From a checkpoint of a small mixture-of-experts model trained on Wikipedia: a shared expert of 256 neurons, 6882 steps.
Below are experts of layer 2 (counted from 0) of a mixture-of-experts language model. Rows are named router (the router's row for the expert), gate (a neuron's input weights, with its number), up (a neuron's input weights, with its number), down (a neuron's output weights, with its number) and show model dimensions 128-255. Each number is 500 + 50 x the weight over its row's rms, rounded and kept within 0 to 999. Numbers have three digits each.
After each expert's rows: a language model's description of what the expert responds to. This comes from a sample of Wikipedia text that the model never trained on.

# expert 36
router:452575534519616522536529574419646425501503489458565498459465511487462500489561554425478451540553435603500468497517416490502545472571482528527453465499404600463483606454555532503544385491499521565510378544480532534534504431415553495480426525393529433487445519484521506531506471403483399498456471448455465474447468569483470523444578490478420575543421473493531571496473588427537581488504
gate0:506505565586574410467470496482518423465611433496483535450580504455476440472473564443498574561522469626495485471421452513487461453510548491583490406533553525451592494511551414528531435590463502552480462457547593528559411482493551414467517382420587522463466444392425467481526454586459464530448390487541493492477545479506492518509506550462549507489576502486561524456431518454429502494552
up0:492541458511559588558575477445552516583475451475541459475467476570493448546583479528416477546511581391502489598486441514556514516494475487463534565479482521549439525482540540484496529455550474514479497481460425501450575566420461620536495556420489501478517601505533543531513514451505490413544563473460475509552465489578566537454528446507554449556455460490496553537502518494557475504537
down0:464453544539522404483530522399550390547603502446469629535503482526350397469533542510501491514433514522497516385463390522468513489573486564445480548489562529445500465542435343439483487479519455480384477394452521522533452528506544524529550536466434514545447506507497480507494539442439482591514434484559542542454452485513514574509498453534563562503514462482489472473471473470521454572438
gate1:501492484478409545498472491514465367449482496567503412513486534478550557531490568455553489507468501561507533456479441472541576434390483459507550460459460567524539494504467426480459504493452474521511515524604516478471534469528438471471402446464463429487533440527462459469448559624565463538521497563509568595479541458562529500495530433510466519469523536543526413519536504521389473450514
up1:559556583453515537585498434460483577496627590468500469430496542450484520432569525478521487491481578540408447509511547434340467533563493476563498478425577567626568526463401560526500559537479497535530488496468456494600515494507510592504584471529436557551548502547550570418422572484525485544565430508453538508467595507478585535435455545504480515488410485521403557391428568473462438581525
down1:497422396481536488442522607613492431500436489538478490570481473534561484494387572532555425503517478519477571494537559553555586485461446632444502422452419467489404534454574529422355471390446531542441543431568467540414544478488552466506407481512526491464478590528481518515521468465412479492437546520502468651478493532495405533598519435512557442497563510455528504645574543468567527447340
gate2:559484429512590534478501481501525477464425570500522481471468508560612454484587503442505532471430540527518587550511451522529541511559482441461468483480444531561482476505632440473529472440496432518484493553440463474462472563316499487480554462522563509484473382539442577562548401513573417534512524502545497419436540474526477495448503434411588555560554435549555447615484479494472452429476
up2:609417525461621521479532496557494504445461508450548467546507505488629433524538530442495532486494442512484509513492538538534545581538427465471494532536466552456478493615542451460459553457484384574459564530437456405380555472428469491496517465549532526500515489645436449523524461465468412578484505511572564442428499432472532453501392475392544523491576545503599470503480563502592483387461
down2:480493501490526417531509444536394556631563472492417534506556515398463610484468448465549530467537548446483500569522449441407516470395531576552562505527576500455482525481456515566442494443470491465489506452550596538518460535508492517514509532513461480479474616471504476413481607515529570539455452500502468581559485508567519433496505554510533504451427513538565424504520495610456509545496
gate3:572468506496388553481506420534522516453462559513548441485460479395449501471569544515558491492608494541498592459527495423488493510486383547580514436438551382538553523571526537566563488455475615526519519467545403511575545492460449580466566477534408358471404424592456577413523507494497452459511491439472506516463491547470456458462481443416549520401597530498614529456593538515453470555498
up3:564534611383519515464503549489486495558511525507507459546574464410498553528471555465524459379533479475513511450515474529448578548445538539467555425462588585417559578474560452464456516470545533533407561553506476489444500463573506522472415562551463438565458495540516508472523595503448566553573478473447508469546447580515541504503477552441515468447527475477390524528538496522440456468404
down3:469462432559429479515448478545512474468493483494515497485502479602469489519558485543472583486521485422460524514517543520562471515517384491498508569462431474500474402538366608446485482551569564506563430529504492523539525529389479537578565475349486590380535539526491452521465536527513429494480571406543486501499515488417398460536579420544543508525443532512517443420496555481517525523498
It responds to: Hyphens, punctuation and terms in biomedical and technical writing, such as pro-inflammatory, anti-migraine, protein, research, Institute, FDA.

# expert 13
router:517509568490616544548477527483619513467480346495508575367585495587421422464526478557519530491435567501527479531559481494479501351566489518496514498518402500474452493504513568550539450546548536521430361449514497567452511458557518479466564450557558545501386561423550554501535501501531506485497515464433438490471526515461573547448513504499477467536449361537496596516431562520545522506522
gate0:489473505541523486492452499485547496464503441476551516473499544446519456510503538477547512461527467593425507584432468510541452440441495559535499434548478534452566467509543401495512443502428588536488424419494457466516470464453482492467516482500560495455509441467507560467526507549425462502415433473527509478497590568461516497470452459387501544508597587460539480466433534437441501441480
up0:522556437504542521513566517401513483607566503506514483468546476512472408535494480439375502548492598378518468527485427501519523520565530504510434580477538594546472600479484562487524483457562385472464538513491537574490539540462510529572453511382529537492501553510561472585511460424501466492597543488425504513520458500560523531491534509565528479522433440506505527501514484527528534540598
down0:545491450594573478472528558381612459535537451395448550481473511420486447556507449570550533528489533511495430424427487472604490526541474620578513500525473479522549521419494422448470526440546498557461528439524454478557459469480463509576527459526523525556524440453538480515455509433423565503554471496482513465443506508522521552441513537499631448452503550461473468419448532515465515402461
gate1:560549456548453520550489530542470475499594508498396539608496474515434547466521600544584465441535471472529507426525483480536602485466492546466511478540532443510507462590462473468457560473460530497506579544585472542486454547537430463484407473538465441510515509552554488489466507510580469549503515531449576406428548442485493474549531436485475539467491539514537465525482560539424463517435
up1:520572561500567534589503411440486549501578523446569476440514497467517499452548572502496526422403512511502471504495516475462494511538483519542536509462537505552562514506397478590450501606484505467510475543453482531511408438504451677460540435563429505600523449615612490406438555500554495547540467443498496456543465494503556421448495489516428482504431461497470566431426589424466589601574
down1:471601467503415485470490542532524419506430511446470496548458484520466521562423431481471480514551456544541513478503537489511485547451455506493501527508494507506459582544449536417421512408551489468549528406558405516471446467489484422566439416477513479461451524475408439631490427557538546469523493535518463504587458549483497606514488472506584527532559541545530408636481525486615505397420
gate2:548494472528514526507548611481512420576463583574554504444508525553599514539550503519552509485509499465474573500468448469520497525481442475489517498452472508556537602424544420412466447452524465525539506495508503478516506515448525488398591483514573475477575482564476647515501392507578498592559471472474538449452534491479516492506475450415468561539626495553535468534509508442514495450554
up2:544449577482571553452528528574456491533454527545502500444545483477556528557493563497551522492547424464512598433491523510483509557486382500471530481481432447457479554599495440446418480533500439589537611478570548406423579447500497516471578434540540548480577521594485540515465415520522542565467491539528567422445512497423539456460395398391502493481623549522505454521495549435543482451514
down2:521479408537483418510482436497492508530554445535487528500511556403481544490411546388616493492575563373500438610461569513450444498491509532484518496549495446472514487530426499608496530501466537478542512441452501604402405496532479493556474517338485517529496538541533479394500537503537539522475548523476486586559523507503487438485542579509436517481343538532450493507531543486455559553428
gate3:502475493515402485487518438530539518523468433631406470571530451414436500425530479456478530494596575551677622474477497411535549552567467506614512412526453442537536443558525495562562513473466616610487506490507470562482444460473530519482571459535500391497500428482465461412525541448433505463520514460499474560505499471465420463547490456364560508361543438517581559567574554535465467522569
up3:521590620485479484533504517477487545514515528515526491543612554461540644549535564452563495430520570436504503425408508548355603504433502424504497356441561543437525614540632490456471523464452455525453512537480453498428531505547524444427428614611499421538477547464511500557532530519501487533560527511543445434406464602567563503520502558488561498450514491457421509482465491524451485442414
down3:426455511504547472567530524533429428438524480521436472543444519510513469502500510481533516541518491585460482531451449439612378463560479524518514605571453469448439450538413532502549443497574502522587415452496479569565417510489476529514574556385567538412495506545541510523521419485454486519485443520594517493615544456415498463520640470495564469588465507583552492451470507444522391620435
It responds to: Letters and pieces inside German, Slavic, Scandinavian and Cyrillic names, often in sports rosters, e.g. Kr-e-uzer, Chuma-kov, ö, ä, German, Soviet.

# expert 43
router:472493466559509512450527573448638487542559484461515445389494525546484467516563445552541483555468563521515464505490488462611543473527542521552549534487443517465500485445502501505516476515479405514555468496478472450470580329491549398511481605444529534470467543506498543521504433454564374555511486479507562506440546566596499518430527503488400497484481352523523543471492439590455571573458
gate0:452457494557585453531421516503540484498495493496536517384527563487521473460456530496496473579523523599433480498387419503505485443478558480561531490540544597556469567479557352496478478555464585491380462364514492596543421505461455486531434445519521473455546456452457490488564524510423478540484407528472562481452614487496504448474538546437506586516587512457535448427434468463522475471527
up0:521602507520518477496584473402473540556558461538464470506536466477450483580591470469453546440480525395517508560521522558564489546512447572465453474516486467470508496521504521499496466449549420507563458525545543518433541567515530454539493479398532639494496582478570502558459522400561402462514579406526422538560403506587563540469468463533504397539394459534452572536484536494506568501537
down0:530469405609639473505373564475528496521453512444465523514453503383499553460451578556500488532448498582433504471475431565480577525507445583460507504622526555523510465445556403400407431500544438523468480528424558555514518438419517530439441530539460591519462550486464530449510408513412500612382456439528489591390454527493528559431489544542523492465514480489509484399539555545464446474434
gate1:519519424506451566532521525541469479515569525536397430609499497480548543516493535510546521512506500534488573477540529486552570452441505450515512446430526554519462515518448475436483428442457559459483540514565532451559482543453445442479480510469433422495562586532435540522420412594549509531474522532486540573399510502508483437463483422479477531432583563543491415566551389570433447477484
up1:519505557515516504592469395476473512538567565430464478465527561423542556423554545491546551462559610440518463522470504470460454507573514438526535491421573541529575431489480446577508558559524520491533463549431470512479507528526478506494602507534446494578501517513578526428424504459511505587570447541459554482405539465532539487468489569502478479472465512526454543479413602488425485555553
down1:421454472474444457425502551507544474449389496479564513553495464541487491462407435576481403559507440524558557425466483585462548510421474556447458514448412391537404578446506515432444451423570540438425468516530522487449516494483552493529420486453494421460470522513420459561524516462527522453435577520574509494622474579457431508533497449454522446513531491518519520597590492460539562442394
gate2:527553503491568555545565511479494506447468539601542449480510527570581489529561554453571496524473470527544549490406477505552520537590525507430518480450386509511480567463544425437541478469495444594509540502490497485475514525381540462468545476556547514455556433481438601546538392476542424548526548577512573471444564486464465465506460485425531555535577415525497489577485533419524417504452
up2:520475591483609568526568472512480521467446545539540466491547504491502477539576524459514472506528385533493514460384540506533517580543449496489523449481367498405465562563450440450476521484489402578491592495499478442387577493483440473480517493574566533502555504577459532491461391487478461557510533628553615486420535462406531454562365483421474472457548497516500454509461598428629396480445
down2:496531614393469525515557456558443459548565473359492501514470515421425522451475521478519453436498571477519451490454568478482422572486461511542438483559543521452540559540397493559536514433454580492508450370477483539536385483536471454515485436485495554505459568454461439459429485558519522433475412491466468530567454554532484502518425607499542380595434532506554512532526548455484607530437
gate3:573498478427458509421517525491540467496457509564514415525437498388464539415501463450484470527585563542562579540434527512493443496484424457544536440568627471645498493614496529502545541412412585450518491511500480504588501456474518558569546497486497465524438510551512496457481498503579497437475511434432496481494492468426443423522491519454521496441582427573658506498543591547451505519525
up3:523494592394538480478474546488497558542504538524493480494591459412494528501542506456554491405488497473479497477493503493470632617477511418484564474461551507527544544542596468471461528391513505565483561545549527409433545481540563451485434558564512490550532501441471573465580583516497532537541481489538456492524450518544521460575518530465489510446509495499455497494467504569428547443394
down3:419509442575506430565529507505465536450463429538481502495483490538567534515439450498431534574501495535471494538549435541593428502576462535440537512458429393445416476573402532425605497520546473506580462418504527627568432459458417533507588482495540521469458490486428481549465468524499494494470517464559524558504511456509462473494558451424573470479476523478558502530505561450573529465561
It responds to: Tokens in ship, aircraft, railway and vehicle specifications, such as Navy, Squadron, Number built colons, class tables and years.

# expert 31
router:471525457550436571460482521470616436463540494454501463390481587571487413534638460499489458497415559502469491519408514478507465557558570474536572472502469487498491541450508431510520507487533523459505423525402479490513531514468500480564509545481531589529575512506494567577503497484542473491527543518435476556462506508572446595500534457483458560502466435474505623484454468541438512560571
gate0:504565498612509451520513504515554469545564477484554485419536510507482383499493525437496487576498566672380526504447475472507463437461530500553460461542516474546531462504558353488550502543502557534422482374477416475486409519507492418470585412493528534377499505454497508490566523558536537522428447479440564574442564515477544474448535518432479515513573580474554455387454441519468517420539
up0:525531465396589557461525478414501508549503429478452536518504517518475552449513460539470455524531494371532392577489445567554499545532465518470534500472550591461529530540531624529431475429498485516516503504519558563495512516478525594511430493392532530542514612485514495550448492381467420435574552476508396452576421510553525519485494463518589535519465446518436596552464596432538462576535
down0:525441505595516437486443484411545501490546490504511538521478479422454447547525493522510534543453502501555504445487431579542511518487497612434486442532512509524445468487514386518422493481546584570499521431486504524529457517462492431474466494455458460542520490525522513521463517503507544563467441502542454554388531526521384442438555529489608445510513533501456507423469524500470440487447
gate1:527515469550426406545544541529482475543549566535447379582528566526472552504487533592489451487470582584463537432559512557617555522472517478515478499566510552454417501603460431498428498454488532486504557557609563478549474543544419477421373536506469502414493504531439579472497495577554448522445514486497489582503544425477489528526533435466458525495530587533510446571617467501469468491531
up1:529566524485499491525517451510504570531540505450428453472506458463472502394505508445543517527485484567459484503528471482481432535589550474569479508467551578534577512468447603536515506543568535444520425574468471510584470569394381548475602429522494499537533433553509534475463534508505454595528482493512488443449521528547557481423434594607429414400436443517458563392494553497438506614578
down1:567476389573451506520550631618502474461507525525507537572499494550554482459447463514587483499578433558475574448480594516526479502433448555430425494547393485471511549449569497454505485428469461488500554452535572498443493437471516393557461520501508463476455528475453419538544528531562619403534528541493457606619481531481471583467531433486484461542548538530560531548547511495577588457363
gate2:540530389517541518571559526474496504500512537520482519442499578623642487532541456540509455453498470561459553525527390535513542537530554445509450467492450577540546582448532431520483432430492471510478464560513541437508514503411524457458513496519559501410522454554489593575561523541542520476546502470557545491507510430513460534519463486353567552607600468549542506553499482428508404480549
up2:562466533480487559573541489563439541528495528498477489456523499565577506544505527496514470419480427532455583496510483552560524586503491482503546456559469488477508613592460463543489551505453385496497552547516459400437589491464440442470476479545553546490593508634500448488476523561501593503491534512559646499478503421443527478465411502369591473474574514495556474485440501476549474494544
down2:506573564386473454492516357533433519524567487382523439513521522430411602465417459518445488489498606441492484583524573462496513514464488508471394530546529466502464503469484400528496533493476537537507547470479548621493505479515438487476458528451521511451442573452473477500478526495458575510515482504480436528502522548484556551473438558411488449469454483539536455532488475510436521538499
gate3:643453483563418522507539497546520425529486476541465496465468546446404529440496475467524453505593513501561596521556537512544462547506392456502482400450523467551581520583497547488529508412469541531497604482557501506571508507505544502461504456482442460473462521564467511433467482474486514386430466453557471489460523514519455525552432521383521514466528535537639557480588534512353416574511
up3:518558612429487479514467517524509528565488565508583477550544518384466501559438549530538505434501541474544478468515509467493542501443456487524496464417551502443564579475545448543437580464528412495426534544476441486409572455583554515501510605590488463596506490488501601455567523497488514542461510499446463494466465598511524517514482554427490476391453446452484490521512477523379461383438
down3:377470456609492513471518503547494488402513468534455479514498455500522539514435472472476521540485487465523451453568469557477474492569511498480572509460413505507477415510459538478562459513600491542524485473551557507523448438433469503459528447430521584494531464489508508566543497475502466469492529444518480524463441426402495457492530457543494533485439548538511487454512507434512549515494
It responds to: Quantity and evaluative words like some, much, good, great, little, plus by after "Preceded" or "play", often in election and cricket text.

# expert 42
router:459556436500535503488482524400644423427494488514547467405537495451505515530449402511542506440483551519503356521558381426473494413457542450434478519406438448435534480489501522452491460488480586507527463500512499560459442443504490540470417474480490564394463523520536543565484530482468481525530514483488460571526559512533447498399427502567504602543544475475506479543487452518524478585502
gate0:546459487584536442516417497436533449492571403515496457425494478458470406473506555481504497481439569599430516541364393487510477387461540584575474514528555563501553526465533456431556522526433590522524418399520479497512460417398488526502501506464550504423512482511451513477498491472469512471432410457494563462429555484481520506511525499479531544445547543485559525444424504544485477399495
up0:488574526518592549507586467488533513548552476471515571477524545590470492548559513523462460579523536380478437539527497511543485585571488460476517492519492535521490503504531520557471451444502423533449486432473553582486517592517504503582441476415483548503535605443541560578522484471489441522555573522470463506584431574578516536471493511538527488599419468449454510491492550426530502545551
down0:530429505534563484531442504510531570463417437485506550501447512495493470560481498494451592481489508515449432430435490465558526452554510533570508564524526522471542412537456478397407421524528646477415432442399446490510447452518494410490497477511427540467540504441586517489464510569486548403466443481523555505401510477490494588460571441434552434505433548515464507516470495501514502444489
gate1:498471455526473497546554499544475492525559476522488501514492516547577602503434484535442532487520516467472503459476510525543569460481554490554480444499551586491546484532573469432467581468443471483458566579581511495544469534385428574504399526468443372452448501530401527543413507608537431548521456502482473514465579462428595492537515453467422508451505563450553433455491424588442470449503
up1:522574531460530510562543459495485517527585566467475535496496451477476522498564576489510572453494606444467476484452547490471468529560492529548527573486555600576557461504390462543452559547496480515549490600456441538585498589545470556546505440501420483589494457518627561431367605508475474556543507471468498473520523478606528537407453547581454504468501475550459519452478529495410558564566
down1:482465433543429527490489527526481534466445536426469488452571482522615479484514522512508463501589406529420465512549441569459546497430494500455475486554480478540416599429515561439452464463444538516476459450534483504438522481523482439507421499492499490448570579513496523557497401494575527501457502593554483547518519519509496654585540362466514478529540536513526495578529514542491515498347
gate2:541554518501487500434572526499491513434411547542560475471479516557610501525539453519500501423497540539560540505496422490500539558468564563433466504479471524537545567427533363506453420487425463493402498565499593481484481554417513520490586417488527445427478417509526647566537431470542433538565507480524595495551469486496489518507489518465562566516615455519526468587440540455521459394518
up2:596510588432472560402533489477463511452407481499549487497584519474530478555504513475509499421537438498482520495545509540479483558505420558453484556563461539512502553553535441489423512550441430574412560527524601422384555451458480512503562485481536513411572465653493549581443507461530481567545520507562623463540516488413585468501369507437510494458579532492525435525469618502574503386518
down2:431545548465545476501481433608433496537574443442554495512469404480453575448492513470558415498580477454484468537489628483495482535522480527554451429495524558431507476539423465593495470531512562470491493440513538572548512431468475467496418523479426532559509602459529410477456530455548487482467519463505464454570470547562449462481508574430486429528443467567484549447465487501436559516506
gate3:558414469440467471475506527501575453471485497533543460525523494481517490407501504516547499529485470536471658511528534467537520580546423525586561432549460426543531430570476586569553481475418549524545546556460478469497540494454552453510521488445471453426396479529515543410424485451507508424446521491537560472474555510455401401459454471373601525387532418522569511475588552541487503514624
up3:498516629427512443468496551456497536543481556542486502555550532486542531564469551532515470498476479505490505451523495500411620517495509397520464447369591622490535567521548442507474526422465550541478522528502507431380479560558525455494458590523471447509502505461483586508516549444497566488517501447466478527454473515573503528535501561458493485438537503479497561454523506549441477412410
down3:424470548555528498542506510493437503451430467495466559511458513537519536486522511518437544462460511397573463484509473513467433509483473499522513504583487490490416420533488423517613464533477563540468403400525487607568444492449459494497462404485530546454462548496588590582490499495527489521522568520535513566585504514436484396502489435495542513520431587526554498500456458515537491576603
It responds to: Pieces of Spanish, Portuguese and French names and places, such as Fès, José, Costa, Caisse, often after de.

# expert 20
router:478558477442491463474499465507653482426516505462472462431558548519487430511544516523488545474445516494476502534550462466534416458482639508472531555459525510520452488466535509455512495430448481520436449461426463463563478472489458500568532506489526546458473565484498572571504521516525459497523553532469450542554470405578512562497532500464510630544542469517454589599483528469522574455538
gate0:461540519606582480488494500441526487488557480542540559438571564493534430478508532542470532531481483646395512456366482449498473418448522520549455424559550500551569496494554333414496517534463533543453514442472477512558404521459519429450496462406620538472554515455497457443476549505429512486441433399520500518513564519524452455481435524350477504410542533499545474400492532479453475462495
up0:536493483469532546565491474474508494547520435461518489483508449483441512540494560417508505517532552411514453609540440582560486587534504494484516525455533601393382508541562558537480420467573440510521435464533512586466551555467496540530440459467434566501507517495501562580529453446555459463554552509496474480540425532553560548463510466581565496564449479495492561519475497474531496512568
down0:499419519543665381510488525426571538451487536531490484452510532508527496491455586593452481552508497607542523460397498542481500537578439558467485512513546457449598466550524422432442500436503546537372503402459613517433551503478556488504553543464470546506531588461510518513567482544491532522478427483571542514412518541483565534444527524489482430477542476471464539449518472427512403489582
gate1:570480436495410558562452463491454502496564529502497475493471452431539551477443516548527487451502470508470562459531446505547597432529488529458405468469514517462492506538487368479491487428455507462487575536503526446560486578449441503485366514534478424560464544579454491456448496502595511528489463532477478538460474469508487462469522401501383565485606556553543471450602466578485521421495
up1:508553565415536570524513438468483537494536510464551482491516424495513594406566531497538480433437542531455473500478510468447395503535484427562480526482589588581533458502458493594452529522492513485427506632428477481553431533525414571478619579515509506546525518520550592422436536475449494519570423455502486523421503492491503485466504605547478491427447436511485519373454576485466485632604
down1:459557437536370433423509612591494432436511470485504525504489534497504424466427465497530477539438420585503526489441484439545531470432475537452482459559445403499450555502479574448511487495505460543516563397622503475426610512525547417499367489492570466443525502464425436494505522575505506515506494482462466505607530537473491550496530449487550489573530505445466438552547484551528538479414
gate2:561527462474531603455560518474530421500499557533558463470424524543549432578515529496534444505452562479517543541540454507535535551493450499524483506460466507508541544449597566438526514465565498517500513490516419451469463574416529469473507505515484501487568446517450660534540445570623422539532527553469628426555505472480518561496509500475512612533549405511466495610513510464504457518521
up2:571500626420518577372532458505495427465443530459548438467509521498547435606512519481508438440488448486460511555525520514550528598501405490514543479512485492470483592555515543442525587501555461549494556467528440392353535555486517523452530513541522521497575524573475556523484486512531465525524527561525668429541485435408534500481411511505509508428548476498471486543497553441584494509514
down2:512456558463472522573490471625363560541519447415515519505450427469435590446437481471583596508499514439479529543503608497499430430481469465505489520508568523421537453483414493564503456431588546513560430461460521596510509554487439510484492529479463501528474611527587530531460549472548540503542406477425492526499539605544509533481428558430477449456471497500573487488564473556460629541507
gate3:551535487526434523525462470557498465465460452557538349522466568429481579393522479491568486444494538515594611521444505457505461532440464478574548435475506461603575465561577463448499533465424547530564565501511453490548450496504494526488550462507519361462440535513459532426462456452510501548465487502522481441544504487427449513520411501444446407420615503512540501427510511532449467535516
up3:612578596408469472486437563462485527626515566487533460465634497458553519556479563540529507413481506437445477469489525496465637570445493454538565487489543559483578571543539471544455508470439549532427526520526399483401553497548460513534430572592503454451479475513501544527534556523466621574496537491465508441518425544561600569527545554515530485466504492539440510502547504533468472435445
down3:464439458541501481640547545559508540473541472469487461502429444491521487528498394461433534532502496548499544482525479502557421482585488561500504536522463398528446448444417554434526439566551493497530418481533523523578458544432432537540560493419542568536488469510489443536505464513481384500483500540506475460467506461489450496481446421568482488534490508508537448440433588461565552627475
It responds to: Motor racing and aircraft vocabulary and word pieces, such as Eng(ine), distance, Chevrolet, aircraft, plus particles up, down, off.

# expert 11
router:518473454566525522481472525527635493397539523406524536411448484501451408500560467406454473474446581533501494526442452514474434445568562498548505484449498545478505562507604517512441475478486510549496410465469448477481469569554482488579475455501460536485481491548581544585465460484443479497559493482435494471544520501560452521500499522477551498557553449518481602601394460491517540495511
gate0:505459508556543478491469462471551465495552510497482621479528526526459463449527586485484509540462541598383512505489417488517460467480522559597456463515528525503513455513571403443510421563491526477456475395534450531549433437475472477495413495448553536444499484413513503534561535468501544536408403505456526513459498504507577490437532485491479610545601546524532498432475469480459477466523
up0:500544434471576471572487511398525452565557406475542428484520484531500484538525490539470483533546544416601417577509473512564513498521494433420542553457488556461501529491500596531456469443507421584528512492479549563528510515465498533523504453414464537534528558531476488512463492468430419470563611479508443491531499542507481520470528519490567450497420416447514555496505583493510593515571
down0:476494494585551466477471484439564542482551475489570487510474494452563527446494617532514491478480441429553521501447431546490461412485576519404458554484623484379512428488499406365444385478496454526417558411445508554503424498443480485498556507429422474579467555501531467493509461501472501499481381482590465451421527519497475576445481493477495540541592596513479453471507561492492435483451
gate1:561493477523408508549523478538471471456507503535491484539524520492574556517473630493497428451491485516465473447457490573564591519486561552449504502562575560431533480530584432440404494391439560431493542483602524491574442606462407441436434512544484415482474478534464578500467494565577454550483510499579525565433560517500562517462470437448553556525581572480611391468543534573490539408460
up1:529518582505521449548440393495483526584522475472539513486545527403464561459513505428456549471476574480454447514485477512429416541598558520570469516461578579459597522513431524597486535556478526466518478577399407512561523547498454580513595527502456514618548445530536515488429500510591470537506430481475589457400558449455509479392438520499471471415432437542508486420437546519429504571536
down1:440500445587465518420418473499472425429501580464558518497540488473570498599449484466507496526608435532484510527528562578509509482406429506476537459491400465475475623444510514368530472488540457511481480530517542528445556490541505468418385510412454536479589559460482463478562458513585502489465545523499466642520420550503496527540439457481506417545536562551598449636545487542551527474482
gate2:556467445485602518491486519423508451463463583522567521432469546537602506480564567519525492470472496504593542497507450509465461498564509506492516456453456528537491575484563496483494504490508473580458468536521554468522467555413525394489565436527525496505550411514496594616568430529513466584583500544519571390505540504541403499523472470403561585493618474534552514573532462463565417472483
up2:591413549396550492429498446506462528451461578446586433486505481445565522563496571492490497428562415467510516453468518535510454595533480541479553407539446494430473541583539467462458518537536421591488535543544548379443548498483469467495587419588516547491560459658467494519481469550442481552515504523542578406491518442469462455518347514384548508440595553524569495540486576459597445449468
down2:451522594445475434572520488558457506587545482548448535562491438461465568506453543465576517455546522425481482513501601483509508487470528400553480557494514436397514476476405519508431463471513528414458404452459514568479526493502518530586512574518551506431450569497529405429420588523550486526437470491486459455566497590527518484433562578405529447522394484521506445481510536505522614485441
gate3:558537525520485485465522503512522445491417508505537459431502436480554534508495445464560494507609541559512611510469503476465518504472549471558508406541594448595528462525538475458558539485461500566541456416504439529568454484509565451472503456529509499520416443578463435398490515501516405448446450501503541512494489448447446455601406447410497543510642501526532524490543534572442530475494
up3:525495574478537446455471539511500517530512530594477522515521452461542451595526520539524452447445511458475533509446531550481587589394549488462557546422538491417580511493532436512469566447402523508479537511454415498438556527595568454474468569561499401498511487468491567533569528590445515511420500542529485492496371589545491547500490568457503480444598433467445488529521481579389478437461
down3:468397450651502533565548502568453504444592459565511415496468457482501511539475484469430538481514528531508443510612488490543452444585448585476557500534404442532403425492436534444524478505595426552511493475478491591510446517391526501538561507430541542482473574477492516586497512504474504416561581472582443472510560517457458474455540452570531514514505521548492413395484582466485563536495
It responds to: Tokens in sports career text and squad tables, such as England after birthplaces, team names like Giants or Rovers, "and", and score punctuation.

# expert 5
router:485507451495496487473510460466662448439562464478479568447395522456522411500469490463442475572466520559495395576519424483528525503537449509534440461503505536392537471401563510594482575432423531527492508535450555479520502512460481421468458499482487547507425492471492532508499464543439460494543465452392495439483514510546420600575535569458553567495547459548592583511477610453560621452554
gate0:524411501622538458489518532464563409512522525489532559409517548474500411530537571517528462514560561616462523482422429502570453354453521510560486477535568538546508498448606373494483519479421550550433492383493473519468440526441539485528442485454502502463467503453515475473544525532474495497426395464502497472418639494516462441454522529435536522496627591544565402413453497468490541511481
up0:507564489460565512525591448433507536508547402529496391539557481526456492490495530448436550532450491389499416557556466515511540578524496506459514494490486504486512572535496535520546449481571411502535440500476539559528530512465417560516464476369496609523600556474519519587451472433504414483597590521531514499611391523528542554446498460553523509551393436456463591577491538480510447504592
down0:566425584604497402552487566475544467469512457490507595409467534481521472515481583556448556595542484573540560443469480544508450467448510539567513580519521493560505471428568363455488436437561455551435557416491470535500391498511554461446500529464441488512519517477442508452492522495484485503393363524518474536433485501545492593484554507501589447519587570534587463432434503414502469518474
gate1:577575423523435483484539520523503483602590507511521389521559542514548532517452503548587514519574513519512485513494526554620586465414485536459462449538484522434486430546557506460416524411430519485516527449564519527515525541486411464470401446515485437435515501522392498451449522607644468582504491486530528527504527468462566435492476427491493523452549571575567412497539516619456501454530
up1:547522589446521510546477407442486546502563527440525471462496473457480545456570499526494517483499541475488497502555473451433405528555491471538519501459530630602570492505456545603502539559481503501483476564433512538551444541530459625431586482565468532643511485504577535491438547476465539554586458463460568454492549430510482488455508583610531497492425450531448511418443541435455497609591
down1:477502396625447447455482547496467435477501491485544521482480447574505446436438491491485459513403412546554564514474571577477564459454487525499483489517436337487455478434509551408498509470452398521466577440537468463511557486495570391536436484486543462445533527470468466490524470497521600452490566518564480544558520549453553584463485445419471462561624524495510561574542495513456479459367
gate2:544483436559521547510559482530497469479435604568565457474477547526575499547532537420554509491501503541534519521454444511532528494536522522443531475443460495498498544493560391412523504461476453550500472576541447446453537439377597399426526461501478501501565475521434650514569421568595474541545538477538560393498593525566473494528503435452581561543594448486441497516494485507477467447460
up2:581468555565470629467538415567461464519451565517557451477508497356573485548515617434573516424572418500484551515425512494532488556588488499485517498496417476502539561547523420451467565518488443566479545600548467387392639480453509382454507448529470535532532533655436553466503423620498513508496518533576600420515471457460523502500425451437526426425573506485453509510482561489534513411448
down2:565638548431428426507506478532402572620549379471502542506492451461481548409521473491467507428548520412550482571542522532492525445455527511413450498508564520549468499516427566588529494504591458452536506461443457523534504476530426438489508524516460500477522598495495367472459537520552517500478515455572419537559506593558515444361509608567424385509449548543527506518512500537470552552386
gate3:559428502515428538475523467483546444521447500556512448472524509428488446417557460463511474483628557556592575520440545409525532509563457472550483484494506427605616488508587531491539506400467592479543533509548509539537497580493501471431491470571529359513455463556436512454457481436426506460477464473444493524556501461428430528501502478392613497402600515575532512470652486521477472553511
up3:523531530399537452445501535468486472592461549459490486484630505518535514531512548527510416418521501486461508427415544522494591526452541479494469465501520502534531571511540451504481529435471582557427600531569444463391574497615514479462451523548526429532449491445479508506552549512444505550484484499496493471467455534539533530570496598441542467408454512462411517493514401562462484483379
down3:489482456625540463560511498544525518466492490500490474460524514625514496533436423451467502519472524481463502541592494514500384508569395542413534538459460529435387431525422578424554516491531459503535516439525511550588514507432456515540500533367533576395473480494526444542453503517476422533506486583539495491514555451470436467516563324512476478576423492537570468431418540430593498572554
It responds to: Inner word pieces after a first syllable, especially before suffixes like -ed, -ion, -y, e.g. Ac-rob-atic, Introd-uc-ed, Const-ruct-ion.